Experts of a small language model: a sigmoid router, a variant of Muon for the experts.
Below are experts of layer 3 (counted from 0) of a mixture-of-experts language model. Rows are named router (the router's row for the expert), gate (a neuron's input weights, with its number), up (a neuron's input weights, with its number) and show model dimensions 0-127. Each number is 50 + 12 x the weight over its row's rms, rounded and kept within 0 to 99.
After each expert's rows: a language model's description of what the expert responds to; "comes after" lists some tokens at least twice as common just before its tokens as in all text. This comes from a sample of Wikipedia text that the model never trained on. Tokens count by the router's weight.

# expert 35
router:40 42 48 49 49 39 48 66 54 63 50 29 34 41 62 39 54 32 52 54 63 43 56 68 36 37 29 55 31 36 43 51 40 55 48 43 28 55 48 41 58 59 66 56 46 45 56 82 33 39 57 47 56 24 53 29 59 44 39 50 52 60 38 53 64 48 65 50 46 45 71 58 61 59 29 33 38 55 66 45 37 34 46 60 41 52 70 62 33 48 55 38 52 41 54 60 25 45 40 75 55 40 37 39 35 51 30 52 66 59 82 49 60 60 75 71 37 58 47 41 55 47 59 50 55 44 49 37
gate2:52 53 50 48 37 39 45 57 55 50 46 40 20 43 64 51 56 47 51 45 49 56 55 62 72 46 53 49 39 67 45 38 52 48 56 62 64 61 29 46 72 40 56 40 47 50 52 51 50 46 69 35 61 50 59 51 69 62 44 49 54 76 55 60 59 52 55 40 47 50 43 38 42 46 47 36 37 76 46 10 47 41 45 55 38 67 37 60 43 46 68 46 05 64 50 54 42 53 38 58 15 39 40 60 38 71 66 50 52 59 55 63 72 60 67 69 53 42 45 64 55 39 44 55 61 56 56 57
up2:55 57 51 18 45 61 66 40 40 43 46 57 40 45 69 61 46 58 47 59 70 48 77 59 69 51 42 54 51 62 58 55 48 53 37 50 52 57 52 47 69 59 50 39 51 46 43 54 41 26 48 34 67 35 64 30 53 54 37 32 44 76 49 43 57 52 37 38 57 27 73 57 53 50 43 36 48 58 50 49 39 28 62 54 32 43 59 58 41 45 64 35 51 57 36 55 43 32 61 47 43 36 24 58 55 48 58 47 45 64 41 51 90 55 61 77 46 62 62 60 50 57 68 45 62 61 45 32
Description: Newlines in lists. Single line breaks ending items in bulleted lists and infobox fields before the next - entry, e.g. after Native to: Vietnam.
comes after: " |", ")", " |  |", ".", " |  |  |", ") |"

# expert 34
router:31 48 45 47 51 59 54 51 48 56 40 29 43 46 73 35 57 43 40 35 55 60 69 52 47 32 41 60 45 52 64 50 36 60 35 69 36 59 62 42 47 63 64 32 58 58 44 60 53 43 55 57 51 39 48 66 61 49 39 29 63 47 30 55 40 43 43 30 62 73 51 48 33 47 54 74 35 59 58 64 51 53 12 52 63 56 75 46 41 65 59 45 57 58 55 53 53 55 57 55 51 34 53 53 62 62 27 45 71 63 69 54 49 45 68 60 24 57 34 55 43 34 73 58 61 63 52 35
gate0:50 52 60 58 52 31 58 50 43 46 42 59 21 44 56 73 45 43 27 47 53 31 45 68 37 44 60 49 76 57 38 50 40 45 45 67 52 66 45 58 51 67 65 51 51 61 37 65 64 46 54 64 46 41 47 79 53 29 59 51 61 44 54 56 44 68 59 38 35 47 35 35 62 49 39 52 50 64 41 41 50 50 41 61 61 53 52 28 30 53 44 38 77 41 48 33 53 48 68 56 73 59 61 44 54 20 39 38 73 55 31 43 56 35 50 46 41 56 51 56 54 51 60 33 57 47 83 37
up0:57 60 54 43 54 66 50 52 76 46 44 70 61 52 49 37 58 57 60 36 42 49 65 50 67 50 40 43 64 41 46 55 64 52 67 33 58 51 50 58 52 24 30 38 66 49 56 38 40 51 30 58 65 74 63 38 34 66 51 56 53 57 65 42 51 55 69 47 54 53 76 65 56 56 55 41 43 61 62 39 33 45 59 39 47 52 46 60 56 39 50 63 40 46 37 55 33 49 45 26 39 26 36 37 44 79 73 58 34 73 39 47 73 50 53 44 49 62 41 36 39 45 29 69 56 46 31 56
Description: Dashes and parens before numbers. En dashes and opening parentheses before digits in scores, records and year ranges, as in "30–27–14" and "Boneyard (2024)".
comes after: "\n", "6", "3", "7", "4", "0"

# expert 27
router:41 34 37 36 48 66 56 53 46 45 57 42 39 50 60 50 68 49 36 43 53 32 66 53 31 53 37 47 53 43 70 44 59 46 46 27 52 76 77 36 59 74 56 56 58 56 52 84 38 49 60 60 38 37 57 44 66 37 33 33 47 47 42 55 67 48 54 46 61 50 68 67 51 53 39 37 55 57 62 63 61 48 44 50 49 32 51 52 41 42 39 37 60 46 46 67 28 31 53 65 45 42 42 26 43 30 44 51 66 55 75 50 42 38 61 42 45 71 57 62 50 64 62 65 53 71 59 34
gate8:42 35 76 19 57 58 44 50 39 66 39 51 47 64 61 45 48 54 44 44 60 50 34 38 43 66 63 31 49 34 62 32 48 57 47 46 50 74 58 46 66 61 40 38 52 45 51 59 45 47 61 46 44 58 60 30 49 34 24 27 52 72 74 48 53 53 67 57 48 64 79 53 56 68 37 61 58 55 52 32 55 64 55 48 57 38 36 54 62 30 63 47 62 45 46 53 28 50 61 54 63 27 55 41 40 35 64 50 49 53 72 56 38 61 41 30 28 57 41 52 53 56 62 64 64 45 45 37
up8:49 67 42 41 51 49 40 57 39 58 22 53 69 53 54 46 51 42 59 52 58 38 46 54 26 40 36 42 57 43 64 43 54 41 46 31 48 73 82 69 67 46 52 34 68 62 47 55 29 77 52 49 57 64 43 32 39 40 57 28 48 50 48 40 29 58 66 44 45 48 54 51 57 71 55 67 37 42 58 55 58 60 42 55 57 38 35 26 50 51 48 53 52 35 37 46 45 46 58 35 52 26 36 36 37 47 47 42 49 49 52 40 40 56 64 22 29 59 39 47 54 45 54 45 17 59 63 40
Description: Infobox field breaks. Line breaks, dashes and colons ending or starting infobox fields such as Fate, Headquarters, Founded, plus headers like Personal information.
comes after: "\n", ")", ": ", ";", ", ", "- "

# expert 43
router:11 46 52 55 61 51 60 54 62 62 51 39 53 50 60 59 39 36 55 42 80 50 51 55 46 38 53 50 54 37 66 44 36 43 36 56 68 71 69 73 22 48 50 68 42 45 40 58 46 58 47 59 53 40 65 30 50 32 48 59 64 54 40 38 38 39 55 49 61 48 50 72 56 41 39 55 44 47 60 63 55 37 49 62 67 54 80 52 60 48 41 35 41 44 59 64 33 32 46 72 62 42 53 43 59 30 41 59 51 56 48 61 55 37 62 46 54 71 47 35 42 25 43 66 43 69 50 35
gate0:42 33 45 45 56 71 53 51 57 68 57 37 50 53 49 57 40 58 53 71 62 48 41 52 57 64 52 58 34 49 63 47 26 31 70 36 54 88 33 51 57 40 61 35 67 39 42 56 46 80 35 30 66 48 45 56 43 30 55 71 73 54 54 58 36 46 63 44 50 61 54 59 59 46 30 50 36 34 53 56 49 60 59 52 45 65 42 40 47 40 40 30 29 62 53 66 61 43 61 61 59 31 44 23 41 54 48 44 34 48 47 70 49 53 56 45 59 59 62 30 40 44 38 35 46 46 40 41
up0:52 45 75 62 41 55 44 42 32 41 31 43 68 57 42 32 60 59 47 41 26 52 58 49 58 30 56 58 26 42 35 41 72 44 72 58 43 42 53 72 57 21 54 35 64 62 76 58 41 43 23 41 43 56 60 57 59 75 45 64 48 48 67 51 41 35 68 46 46 60 48 79 59 47 46 31 52 46 60 34 66 48 40 49 41 36 63 37 36 51 47 52 52 60 52 46 55 70 45 54 57 38 52 33 45 42 56 44 31 45 51 37 51 67 51 42 47 50 74 51 54 58 58 62 45 61 34 50
Description: Table headers and cells. Column headers and cell separators in sports tables and statistics, such as Season, Apps, Goals, Pld, Team, Final, Running.
comes after: "\n", " | ", "\n\n", "; ", " |", "0"

# expert 55
router:57 76 48 57 68 53 53 48 45 36 66 53 44 48 57 41 60 27 31 50 47 43 68 50 32 45 61 43 45 48 58 49 22 28 54 50 45 56 60 50 28 53 51 54 54 41 49 60 68 43 46 38 24 53 28 28 56 43 43 54 50 31 41 58 40 54 45 38 61 56 66 60 57 62 41 43 57 52 53 51 45 79 27 59 64 37 45 49 41 43 44 66 40 62 32 54 49 43 22 60 36 41 58 45 52 50 41 46 73 42 78 37 50 38 63 59 25 58 62 33 38 36 64 57 45 61 44 33
gate0:56 65 41 68 54 56 67 39 44 50 48 57 50 55 37 36 46 69 51 49 40 52 76 58 55 37 64 44 47 47 45 67 26 30 51 50 47 63 39 65 58 35 60 57 56 61 57 66 56 54 62 65 54 38 60 41 43 52 69 48 32 53 50 73 42 79 36 58 49 53 31 44 53 57 34 40 60 54 59 26 31 49 48 40 52 85 55 55 47 67 51 59 18 51 56 38 34 48 49 42 34 48 25 31 60 56 48 48 53 48 66 43 49 28 40 52 64 50 53 39 62 56 52 78 48 71 53 41
up0:35 53 66 40 58 50 34 56 57 51 42 57 55 61 44 59 46 45 35 51 78 45 53 53 33 62 31 60 57 50 37 30 72 58 42 57 49 41 67 35 37 81 76 45 61 59 44 47 40 44 58 61 65 59 56 40 45 58 59 64 66 39 46 24 57 48 67 45 47 41 45 51 47 38 62 68 54 46 50 51 75 40 81 43 63 49 42 44 76 30 51 42 70 32 46 23 50 55 64 51 55 56 73 50 39 64 34 45 58 41 39 55 30 60 47 54 37 45 48 60 53 66 48 44 54 41 51 65
Description: Paragraph and line starts. Paragraph breaks after headings and first letters of new paragraphs or list items, especially genus and species entries in taxonomy articles.
comes after: "\n\n", "\n", " =", ".", ")", " ·"

# expert 23
router:47 78 34 55 52 51 68 45 38 75 55 22 61 29 62 68 48 58 67 46 62 52 67 61 36 43 29 54 49 40 59 34 45 32 40 49 39 63 64 59 23 62 53 60 42 43 36 55 48 51 62 55 40 41 49 32 63 46 44 41 67 18 40 28 35 45 54 44 59 74 65 57 51 61 42 51 51 46 58 59 51 32 37 64 66 31 64 40 55 44 28 47 62 73 56 39 51 55 41 58 60 50 54 38 61 51 47 64 50 52 56 46 40 48 51 37 55 57 52 35 43 26 37 63 49 59 44 42
gate0:39 51 42 52 39 46 52 52 37 36 39 53 32 64 51 49 37 61 51 78 67 49 52 52 43 35 51 32 41 61 47 53 32 47 29 57 47 53 50 41 28 55 62 72 59 38 35 76 43 41 56 44 69 32 52 46 45 52 59 54 69 72 62 40 47 65 35 51 52 48 53 57 77 42 51 38 43 78 43 54 54 56 55 40 66 54 62 54 48 66 47 49 46 63 49 46 77 73 52 55 61 52 42 30 58 66 71 48 49 62 63 52 43 40 34 43 44 49 60 78 51 23 41 53 65 46 68 32
up0:57 49 51 43 49 47 38 24 40 42 43 41 49 45 46 53 37 45 45 26 60 70 36 22 40 50 30 53 87 55 67 45 64 59 56 55 56 34 35 49 47 55 67 60 14 66 58 60 51 45 40 54 52 41 51 53 59 56 45 51 41 31 33 54 38 37 60 60 36 48 55 75 48 68 50 41 61 35 56 58 32 56 54 64 44 76 65 39 44 46 39 61 61 42 61 41 36 40 23 49 56 53 55 60 36 52 49 69 75 55 36 41 48 59 60 32 45 51 58 50 59 57 57 55 49 44 41 28
Description: Section heading markers. Wikipedia section heading markers ==, === and heading word pieces like ==S, ==P, plus table header cells like | Pos | Team.
comes after: "\n\n", "==", "===", "====", "==S", "==C"

# expert 16
router:29 38 49 53 57 58 52 61 34 48 61 43 31 56 51 41 57 53 55 53 58 56 62 40 23 65 61 47 53 42 62 62 38 36 58 31 46 60 62 45 75 67 52 42 54 43 59 75 55 36 69 33 47 47 55 38 65 50 41 41 64 51 44 64 60 58 52 36 69 60 52 59 46 49 40 33 48 61 61 50 56 56 47 54 62 49 63 47 41 51 43 58 60 61 60 51 19 37 27 61 45 33 35 39 49 39 42 67 73 51 66 56 45 41 55 41 55 73 69 63 46 60 64 56 73 55 25 18
gate8:46 50 43 28 60 32 49 45 51 34 53 43 53 50 55 58 52 45 53 43 55 45 44 38 47 48 51 37 66 41 26 63 53 41 61 42 61 64 44 44 54 85 56 39 61 61 57 69 62 47 42 57 35 45 42 39 33 62 37 40 50 41 59 59 65 39 30 42 60 39 74 43 49 61 37 57 31 40 51 51 65 48 41 44 67 52 88 28 41 51 60 48 64 43 51 45 29 70 75 36 48 47 64 24 39 46 40 16 54 35 37 60 47 36 45 51 50 56 49 58 48 60 34 43 57 47 33 54
up8:63 49 51 62 51 70 41 43 59 64 46 53 35 41 36 42 59 45 75 52 32 50 20 50 51 50 45 51 58 46 24 58 63 68 32 45 35 49 47 56 43 39 50 60 49 43 21 41 55 81 52 33 53 34 35 67 43 72 67 58 46 49 58 30 43 36 45 44 33 42 45 54 64 44 56 60 56 26 58 46 58 26 54 37 42 29 34 51 51 29 43 39 56 40 42 47 52 65 46 57 44 58 37 58 57 59 56 44 35 60 63 42 45 70 35 59 49 65 39 35 22 48 54 55 37 35 54 55
Description: Infobox line starts. Line breaks and leading "- Field:" labels in infobox-style lists, such as - Born:, - Coordinates:, - Succeeded by:, Personal information.
comes after: "\n", "\n\n", ")", "-", "Personal information", "°W"

# expert 14
router:57 63 34 60 69 25 60 57 40 50 50 48 58 50 47 39 56 53 30 49 51 52 64 57 42 52 27 70 50 51 76 30 45 39 29 62 64 60 43 68 34 46 53 33 66 41 62 68 62 22 38 50 46 50 45 55 40 51 38 38 45 46 59 49 53 61 42 52 61 69 42 48 52 74 22 63 50 47 59 49 48 48 45 61 57 70 54 62 27 41 35 37 42 56 35 50 46 52 39 76 51 37 53 50 57 48 52 68 70 74 74 43 35 56 51 49 37 47 45 32 59 47 64 40 58 47 30 60
gate0:64 46 48 62 52 37 65 60 35 29 56 57 54 35 40 49 62 48 43 41 36 65 44 51 65 70 40 66 45 52 67 49 45 36 30 65 49 64 31 62 39 48 47 42 62 38 43 53 27 52 26 57 59 55 53 52 48 39 31 48 41 30 65 74 53 63 22 36 66 69 37 38 53 65 34 50 66 62 34 44 43 51 29 26 71 42 42 40 47 47 67 47 37 48 45 51 61 59 55 42 35 35 67 41 52 56 60 52 60 60 47 53 34 65 60 48 53 70 50 45 56 59 35 31 65 41 42 58
up0:52 60 46 59 63 44 66 41 53 23 43 45 52 52 52 62 29 49 58 73 41 46 63 48 41 54 52 64 54 46 62 50 45 54 51 44 55 47 47 48 14 56 36 51 42 81 49 60 58 38 74 41 56 46 58 40 51 53 74 35 63 42 41 30 54 34 62 57 35 43 56 46 61 47 57 41 57 41 42 67 34 67 85 58 42 44 65 40 53 54 18 36 26 35 50 41 45 63 60 52 25 54 57 31 50 48 33 54 24 58 51 45 49 60 36 63 52 37 45 50 53 60 47 61 46 58 54 42
Description: Trailing number digits. Later digit pieces of numbers after a first digit or decimal point, as in years (17-55), season ranges (2012–13), percentages, durations, coordinates.
comes after: "1", ".", "–", ":", ",", "6"

# expert 46
router:19 48 52 43 53 40 44 55 61 49 39 42 29 38 62 63 46 44 38 36 77 43 41 53 61 45 47 51 46 23 46 42 65 42 50 50 43 81 68 54 40 43 56 75 48 34 46 68 38 44 73 42 70 12 55 43 55 27 41 52 50 30 40 56 65 67 55 55 44 56 62 58 47 46 49 58 32 49 50 54 53 50 54 54 71 49 63 55 51 56 35 34 47 74 53 46 38 48 42 64 55 37 66 33 40 42 54 52 58 69 63 52 49 43 50 64 48 65 57 59 23 32 45 43 39 51 46 43
gate2:24 55 49 44 42 30 43 42 60 36 29 31 41 40 67 57 39 59 43 41 55 52 47 51 54 54 60 71 54 44 50 65 42 48 41 50 30 58 46 50 60 32 48 53 61 47 53 33 41 17 71 82 70 50 46 35 39 27 47 54 42 45 45 44 57 70 48 54 67 44 64 61 50 18 32 58 36 66 35 44 45 63 62 59 44 46 57 47 52 25 49 59 62 67 33 47 37 30 50 62 36 45 69 42 70 43 50 38 40 50 38 47 43 58 39 58 51 61 37 71 51 54 55 49 43 59 45 43
up2:56 55 54 49 26 50 57 58 57 62 39 61 49 64 48 27 58 58 61 75 30 44 64 47 68 62 44 42 40 54 63 42 49 45 55 50 46 46 59 48 57 50 68 50 57 45 44 45 58 45 57 27 21 77 54 53 61 38 64 60 68 32 54 51 65 45 57 52 41 63 48 55 45 71 55 50 52 46 37 84 18 55 63 44 49 54 47 57 81 64 59 27 42 41 60 55 59 49 39 37 72 52 45 52 46 49 49 46 45 56 44 39 48 42 49 65 33 52 59 58 68 51 48 34 50 80 77 51
Description: Line breaks after table rows. Newlines ending table rows or sections in sports and music tables, plus cell-start capitals after pipes such as "| E", "| P", "; D".
comes after: " |", "\n", " |  |", " |  |  |", ") |", "|---|---|---|---|"

# expert 42
router:32 67 33 46 61 46 64 58 42 30 59 43 46 50 44 63 52 34 66 37 65 52 38 60 36 47 51 59 41 63 48 42 57 49 46 53 55 47 66 68 46 48 57 52 42 29 32 46 41 28 68 38 33 46 55 47 58 18 43 51 34 55 40 37 53 59 48 48 54 58 53 62 42 49 16 69 29 48 50 38 32 55 30 61 42 74 58 46 37 50 43 48 45 44 26 53 43 37 39 67 64 27 38 28 41 28 45 40 75 63 52 41 58 49 62 44 47 61 51 31 45 47 43 69 50 54 49 42
gate8:32 62 23 33 44 41 48 49 47 54 49 60 56 40 50 75 39 19 45 35 55 55 27 26 37 44 22 53 48 45 63 39 41 60 47 50 53 36 60 44 46 47 48 54 55 43 59 39 55 51 47 51 37 57 56 58 59 34 54 63 58 55 48 50 63 42 57 44 68 41 43 63 38 31 47 53 41 38 65 48 58 44 31 39 55 61 49 46 57 59 50 37 34 42 42 42 49 57 43 56 56 27 47 56 31 37 65 33 67 50 26 45 69 55 56 33 38 44 22 31 45 48 25 54 51 49 77 22
up8:46 49 56 35 40 33 48 33 40 36 47 55 42 48 60 53 38 50 51 50 34 72 43 44 36 69 48 42 51 52 50 39 43 63 33 55 30 35 39 67 58 72 45 52 66 48 42 30 58 57 65 17 50 41 60 21 61 40 55 40 35 51 65 63 48 43 58 56 56 69 46 30 46 46 63 36 29 45 55 49 38 39 39 44 64 31 53 33 53 54 61 48 58 29 45 40 63 61 64 58 50 49 66 50 50 43 32 27 45 47 61 56 72 58 38 65 38 70 51 64 69 46 42 35 35 38 36 63
Description: Numbers in tables. Standalone small numbers, mostly in pipe-separated sports and statistics tables, plus list numbers and ages, such as 22, 40, 15.
comes after: " | ", "; ", " ", ") | ", " (", ": "

# expert 7
router:44 41 44 47 64 56 43 56 42 39 77 34 55 25 69 48 67 54 56 43 53 47 57 42 58 38 43 79 31 48 55 54 52 28 30 70 33 61 62 53 47 62 64 59 64 44 49 76 40 19 59 43 50 33 47 43 60 43 40 46 59 43 44 46 59 71 47 32 51 61 49 49 37 52 18 83 66 61 48 45 45 50 41 50 37 61 52 59 36 37 52 51 56 43 33 64 38 50 56 61 54 35 60 46 48 40 51 69 59 70 57 44 45 54 40 50 38 71 42 34 57 34 57 54 48 55 34 46
gate9:57 50 53 56 24 64 49 57 35 52 45 22 55 72 50 39 49 62 45 55 45 59 51 56 55 60 46 62 47 64 65 51 55 55 45 57 58 27 33 43 38 52 65 45 62 57 31 47 58 46 63 40 56 56 59 49 52 69 62 53 62 70 65 61 68 72 25 55 48 75 43 50 55 71 82 74 39 69 50 59 55 53 71 53 38 45 60 70 49 47 49 51 61 52 27 72 48 55 75 49 50 63 56 46 54 70 49 56 39 78 52 52 60 56 48 62 56 50 50 64 58 47 55 37 35 52 31 62
up9:45 63 43 66 60 35 56 52 26 50 45 58 68 48 43 46 61 65 74 31 55 58 55 63 57 20 46 54 41 33 53 62 59 30 48 58 57 40 48 36 45 41 54 59 68 59 66 60 48 63 35 61 77 42 55 42 66 57 67 40 39 58 51 74 32 44 58 24 52 49 58 48 51 58 49 42 39 64 38 68 56 32 42 39 33 48 54 74 34 51 49 33 49 50 49 55 39 60 60 33 39 53 52 53 66 48 66 28 54 72 45 57 31 72 61 33 36 66 50 46 53 47 67 64 38 59 52 50
Description: Dates and numbers. Day numbers and first year digits right after month names in dates, such as May 17, November 2024, April 1989; also scores.
comes after: " ", ", ", " in ", "–", " on ", " March "

# expert 37
router:40 38 34 36 54 68 64 43 60 58 47 40 34 43 50 33 49 51 37 61 49 32 71 44 41 67 48 46 50 43 70 46 32 42 55 33 54 64 81 64 65 72 56 48 66 61 21 71 71 54 42 51 36 33 63 50 54 50 28 47 32 56 40 36 80 38 37 48 54 53 53 58 58 46 42 44 43 48 57 54 38 50 38 60 49 42 56 41 45 53 41 41 58 57 45 73 35 45 44 68 58 49 54 27 55 27 41 54 49 66 48 42 42 62 52 47 46 86 53 42 54 45 45 43 66 67 45 53
gate0:44 49 48 45 66 63 51 40 56 65 31 29 49 42 55 39 46 68 31 62 38 49 58 53 35 46 33 64 66 54 36 44 37 68 28 45 53 47 56 61 69 45 43 51 56 52 37 49 55 63 45 16 50 48 44 46 24 49 52 49 29 44 65 33 82 50 55 63 72 55 56 71 32 43 36 64 54 58 36 42 51 41 46 40 41 21 30 32 50 37 56 67 57 64 61 56 36 53 52 56 50 42 55 56 51 45 45 30 47 74 47 29 55 48 60 40 64 50 62 50 30 41 58 49 49 45 49 29
up0:52 53 51 60 60 52 33 58 62 67 50 41 48 61 37 79 56 54 25 38 55 69 45 64 42 49 54 51 46 47 42 45 56 54 39 52 36 54 40 59 46 38 36 51 49 45 42 48 47 51 52 69 66 58 43 47 39 59 51 46 65 61 60 48 55 26 30 50 55 36 39 64 95 23 67 47 21 42 58 55 58 47 56 71 66 57 53 74 52 78 51 46 61 39 54 40 45 67 65 38 45 60 68 66 37 55 49 48 52 49 28 53 42 45 66 38 36 50 28 33 45 54 41 42 55 49 60 55
Description: Infobox list lines. Line-starting dashes and field names in infobox lists, such as Rural District, Country, Genre, Modes, and coordinate digits in place entries.
comes after: "\n", "-", "′", " al", "°E", ": "

# expert 3
router:41 43 42 54 68 50 57 36 66 46 54 54 43 49 23 48 66 45 34 40 63 49 51 55 36 51 48 42 60 40 70 56 58 48 57 55 51 79 63 61 44 51 45 57 38 49 36 71 58 45 61 36 51 35 70 53 57 39 19 50 35 66 31 43 65 48 31 61 58 54 65 75 38 41 40 57 49 55 52 62 64 45 24 58 69 35 54 46 36 42 50 46 22 48 48 45 35 26 49 65 49 24 35 36 60 39 31 44 56 60 54 41 42 51 69 54 59 60 44 63 41 39 50 27 44 60 64 51
gate0:42 53 42 52 53 35 40 39 53 50 30 44 53 57 45 52 52 43 53 43 48 67 33 51 53 30 52 60 60 69 51 60 39 57 52 61 30 50 47 48 37 39 18 57 58 54 32 43 51 40 71 55 48 54 61 38 34 48 55 59 45 22 53 44 49 34 39 63 42 67 37 60 41 34 54 51 50 56 29 50 39 30 44 48 69 62 43 45 54 20 36 51 36 41 39 52 49 54 67 63 43 47 56 39 34 34 49 56 33 40 53 27 40 54 43 38 41 42 51 52 30 20 64 30 41 45 55 09
up0:58 54 58 70 38 66 56 57 50 65 32 68 56 70 43 49 48 40 55 28 46 66 51 42 38 43 40 58 71 45 56 51 36 37 49 58 45 54 69 44 45 62 46 53 36 74 65 64 65 55 59 61 44 63 57 41 56 48 54 47 69 28 48 35 74 48 33 60 60 70 42 48 28 57 58 48 66 48 60 65 45 34 46 54 88 46 49 30 46 52 38 39 58 42 54 58 49 43 60 67 59 32 42 60 57 57 40 64 44 56 55 19 44 50 35 41 51 42 58 49 46 30 48 49 60 46 70 20
Description: Statistics table values. Numeric and symbol tokens in data tables and infoboxes, such as percentages, coordinate marks, vote totals and party names: %, ″W /, | Total.
comes after: ".", "\n", ",", "6", "5", ") | "

# expert 0
router:22 40 49 24 46 41 54 66 47 74 74 59 49 51 75 41 44 59 45 38 57 31 46 66 39 33 31 77 56 36 35 45 62 46 26 45 53 65 55 72 51 34 42 64 51 48 43 58 57 44 50 37 58 38 58 41 61 49 53 38 71 46 63 46 53 82 44 39 59 56 58 55 67 65 38 47 45 45 63 47 60 47 37 62 65 62 56 57 37 54 44 37 46 65 58 58 43 33 60 70 47 42 41 25 60 25 61 50 51 43 53 50 52 45 54 38 46 65 54 42 35 52 60 61 35 62 41 46
gate0:39 39 59 34 45 38 48 33 47 65 37 49 60 43 67 60 57 47 31 52 50 41 51 50 52 37 48 65 54 26 60 51 53 51 29 61 58 67 72 60 57 33 40 58 47 55 17 30 56 54 73 32 58 61 76 39 80 45 50 50 66 59 38 64 44 56 49 44 55 58 57 43 64 61 51 55 59 45 41 41 43 54 18 42 57 62 51 48 55 56 61 60 25 59 36 23 35 59 59 45 57 37 68 70 56 45 36 42 63 59 51 58 54 46 56 59 44 69 66 52 58 36 29 37 55 57 51 54
up0:51 69 53 54 47 53 60 53 49 65 25 36 52 36 46 52 44 69 44 37 59 60 55 50 68 69 47 55 23 69 67 32 60 44 73 61 46 39 54 48 56 50 74 31 51 44 53 72 52 37 64 50 54 44 49 44 44 70 50 67 27 53 43 63 43 50 33 53 35 54 51 50 52 46 53 66 58 56 42 68 55 58 64 38 41 62 47 57 34 42 72 50 65 52 43 51 62 58 55 47 43 58 53 21 29 53 31 39 65 27 58 32 42 50 60 52 91 35 51 55 44 63 50 54 40 55 46 43
Description: Capital T and initial letters. First capital letter of a name, mostly T but also O, W, M, after table pipes, commas or line breaks, such as Tigers, Target, Table.
comes after: " T", "\n", "T", " | T", ", T", "- T"

# expert 26
router:56 45 43 43 52 50 57 59 61 66 70 17 53 43 57 38 50 47 57 40 40 29 76 39 47 60 23 62 33 47 66 28 28 32 53 49 54 65 68 66 51 65 61 49 54 43 35 55 63 29 41 40 61 34 43 47 54 46 54 35 49 38 56 34 44 70 54 36 41 62 50 52 40 47 31 60 55 71 54 61 46 46 33 63 37 34 70 58 48 44 39 59 59 49 60 50 29 50 61 85 44 44 53 44 37 53 52 60 56 54 63 49 51 55 57 58 46 71 41 48 46 50 63 64 67 53 45 27
gate1:53 65 40 53 65 56 39 48 55 59 45 68 59 66 40 47 42 53 38 45 60 43 55 64 48 47 37 63 61 60 40 54 49 49 50 57 66 32 64 51 35 58 33 62 48 51 43 67 51 41 49 61 55 50 67 42 50 66 38 56 35 62 59 60 53 49 49 55 55 56 74 46 52 73 68 67 28 69 58 38 48 68 56 36 47 51 51 58 37 77 38 63 31 45 60 32 69 35 79 62 34 64 42 57 40 33 49 22 52 32 64 44 39 60 54 56 28 32 57 58 44 61 51 74 32 42 69 56
up1:49 33 50 48 49 54 36 62 45 43 53 63 44 56 69 61 46 56 64 64 50 40 37 32 84 66 48 86 35 65 71 59 59 33 38 59 45 48 38 42 77 59 41 60 46 46 48 50 57 66 71 63 47 65 44 35 40 41 56 44 51 51 51 43 40 50 31 69 38 53 43 41 49 71 38 57 41 44 58 47 44 55 51 51 75 56 60 54 53 71 40 55 60 50 53 32 65 36 52 69 65 41 44 50 36 42 59 62 46 22 53 60 28 80 38 58 57 53 54 49 43 43 45 63 55 52 38 35
Description: Leading year digits. The first digit 1 or 2 opening a year or date after a space, dash or parenthesis (1998, 2004), plus hyphens and prefixes re-, co-.
comes after: ", ", " in ", "–", " (", "| ", " | "

# expert 32
router:44 66 57 70 57 49 60 53 53 43 58 52 69 36 57 56 67 28 38 43 47 42 64 39 44 39 19 41 40 44 48 35 53 40 28 34 52 63 51 75 57 44 47 70 38 38 33 59 61 44 54 48 53 39 56 47 49 30 55 54 66 42 33 47 46 70 50 64 25 51 45 64 43 55 47 45 56 74 47 59 47 49 33 55 46 52 55 57 32 34 49 59 54 51 59 57 38 52 37 58 37 46 38 34 57 58 58 63 61 56 52 41 56 82 63 32 47 89 39 35 40 42 59 63 67 56 29 39
gate1:55 52 42 53 27 40 72 47 76 48 40 40 53 66 40 49 40 37 59 36 66 79 59 51 54 63 53 49 52 47 65 53 56 60 43 42 62 44 50 42 26 41 55 51 35 58 52 86 59 42 50 58 34 63 61 46 52 26 65 31 55 59 47 36 26 48 40 44 47 43 51 49 44 41 14 56 43 46 48 66 55 34 32 68 52 52 39 38 60 34 56 47 33 49 48 50 48 38 44 63 50 50 38 40 65 59 49 52 86 42 50 67 67 52 43 33 63 51 29 56 63 45 38 57 44 51 55 45
up1:53 60 41 33 47 33 45 29 50 38 51 56 45 62 34 45 48 62 52 45 36 26 31 54 43 47 36 31 49 51 29 64 34 31 57 42 41 44 43 57 42 49 51 47 42 49 28 30 59 39 52 44 45 37 47 48 44 63 38 64 33 50 41 84 66 49 23 66 64 48 70 40 33 55 52 67 29 58 40 53 42 66 43 69 47 40 49 36 48 52 54 52 24 53 48 50 61 41 51 43 46 34 56 55 61 57 30 49 43 36 44 56 64 45 70 85 60 42 25 45 52 38 51 52 45 61 57 54
Description: Digit 1 and ordinals. A standalone or year-initial digit 1 in tables and dates (1992, 1763), and ordinal suffixes th, st, nd, rd after numbers (14th).
comes after: ", ", " in ", " ", " (", " | ", "| "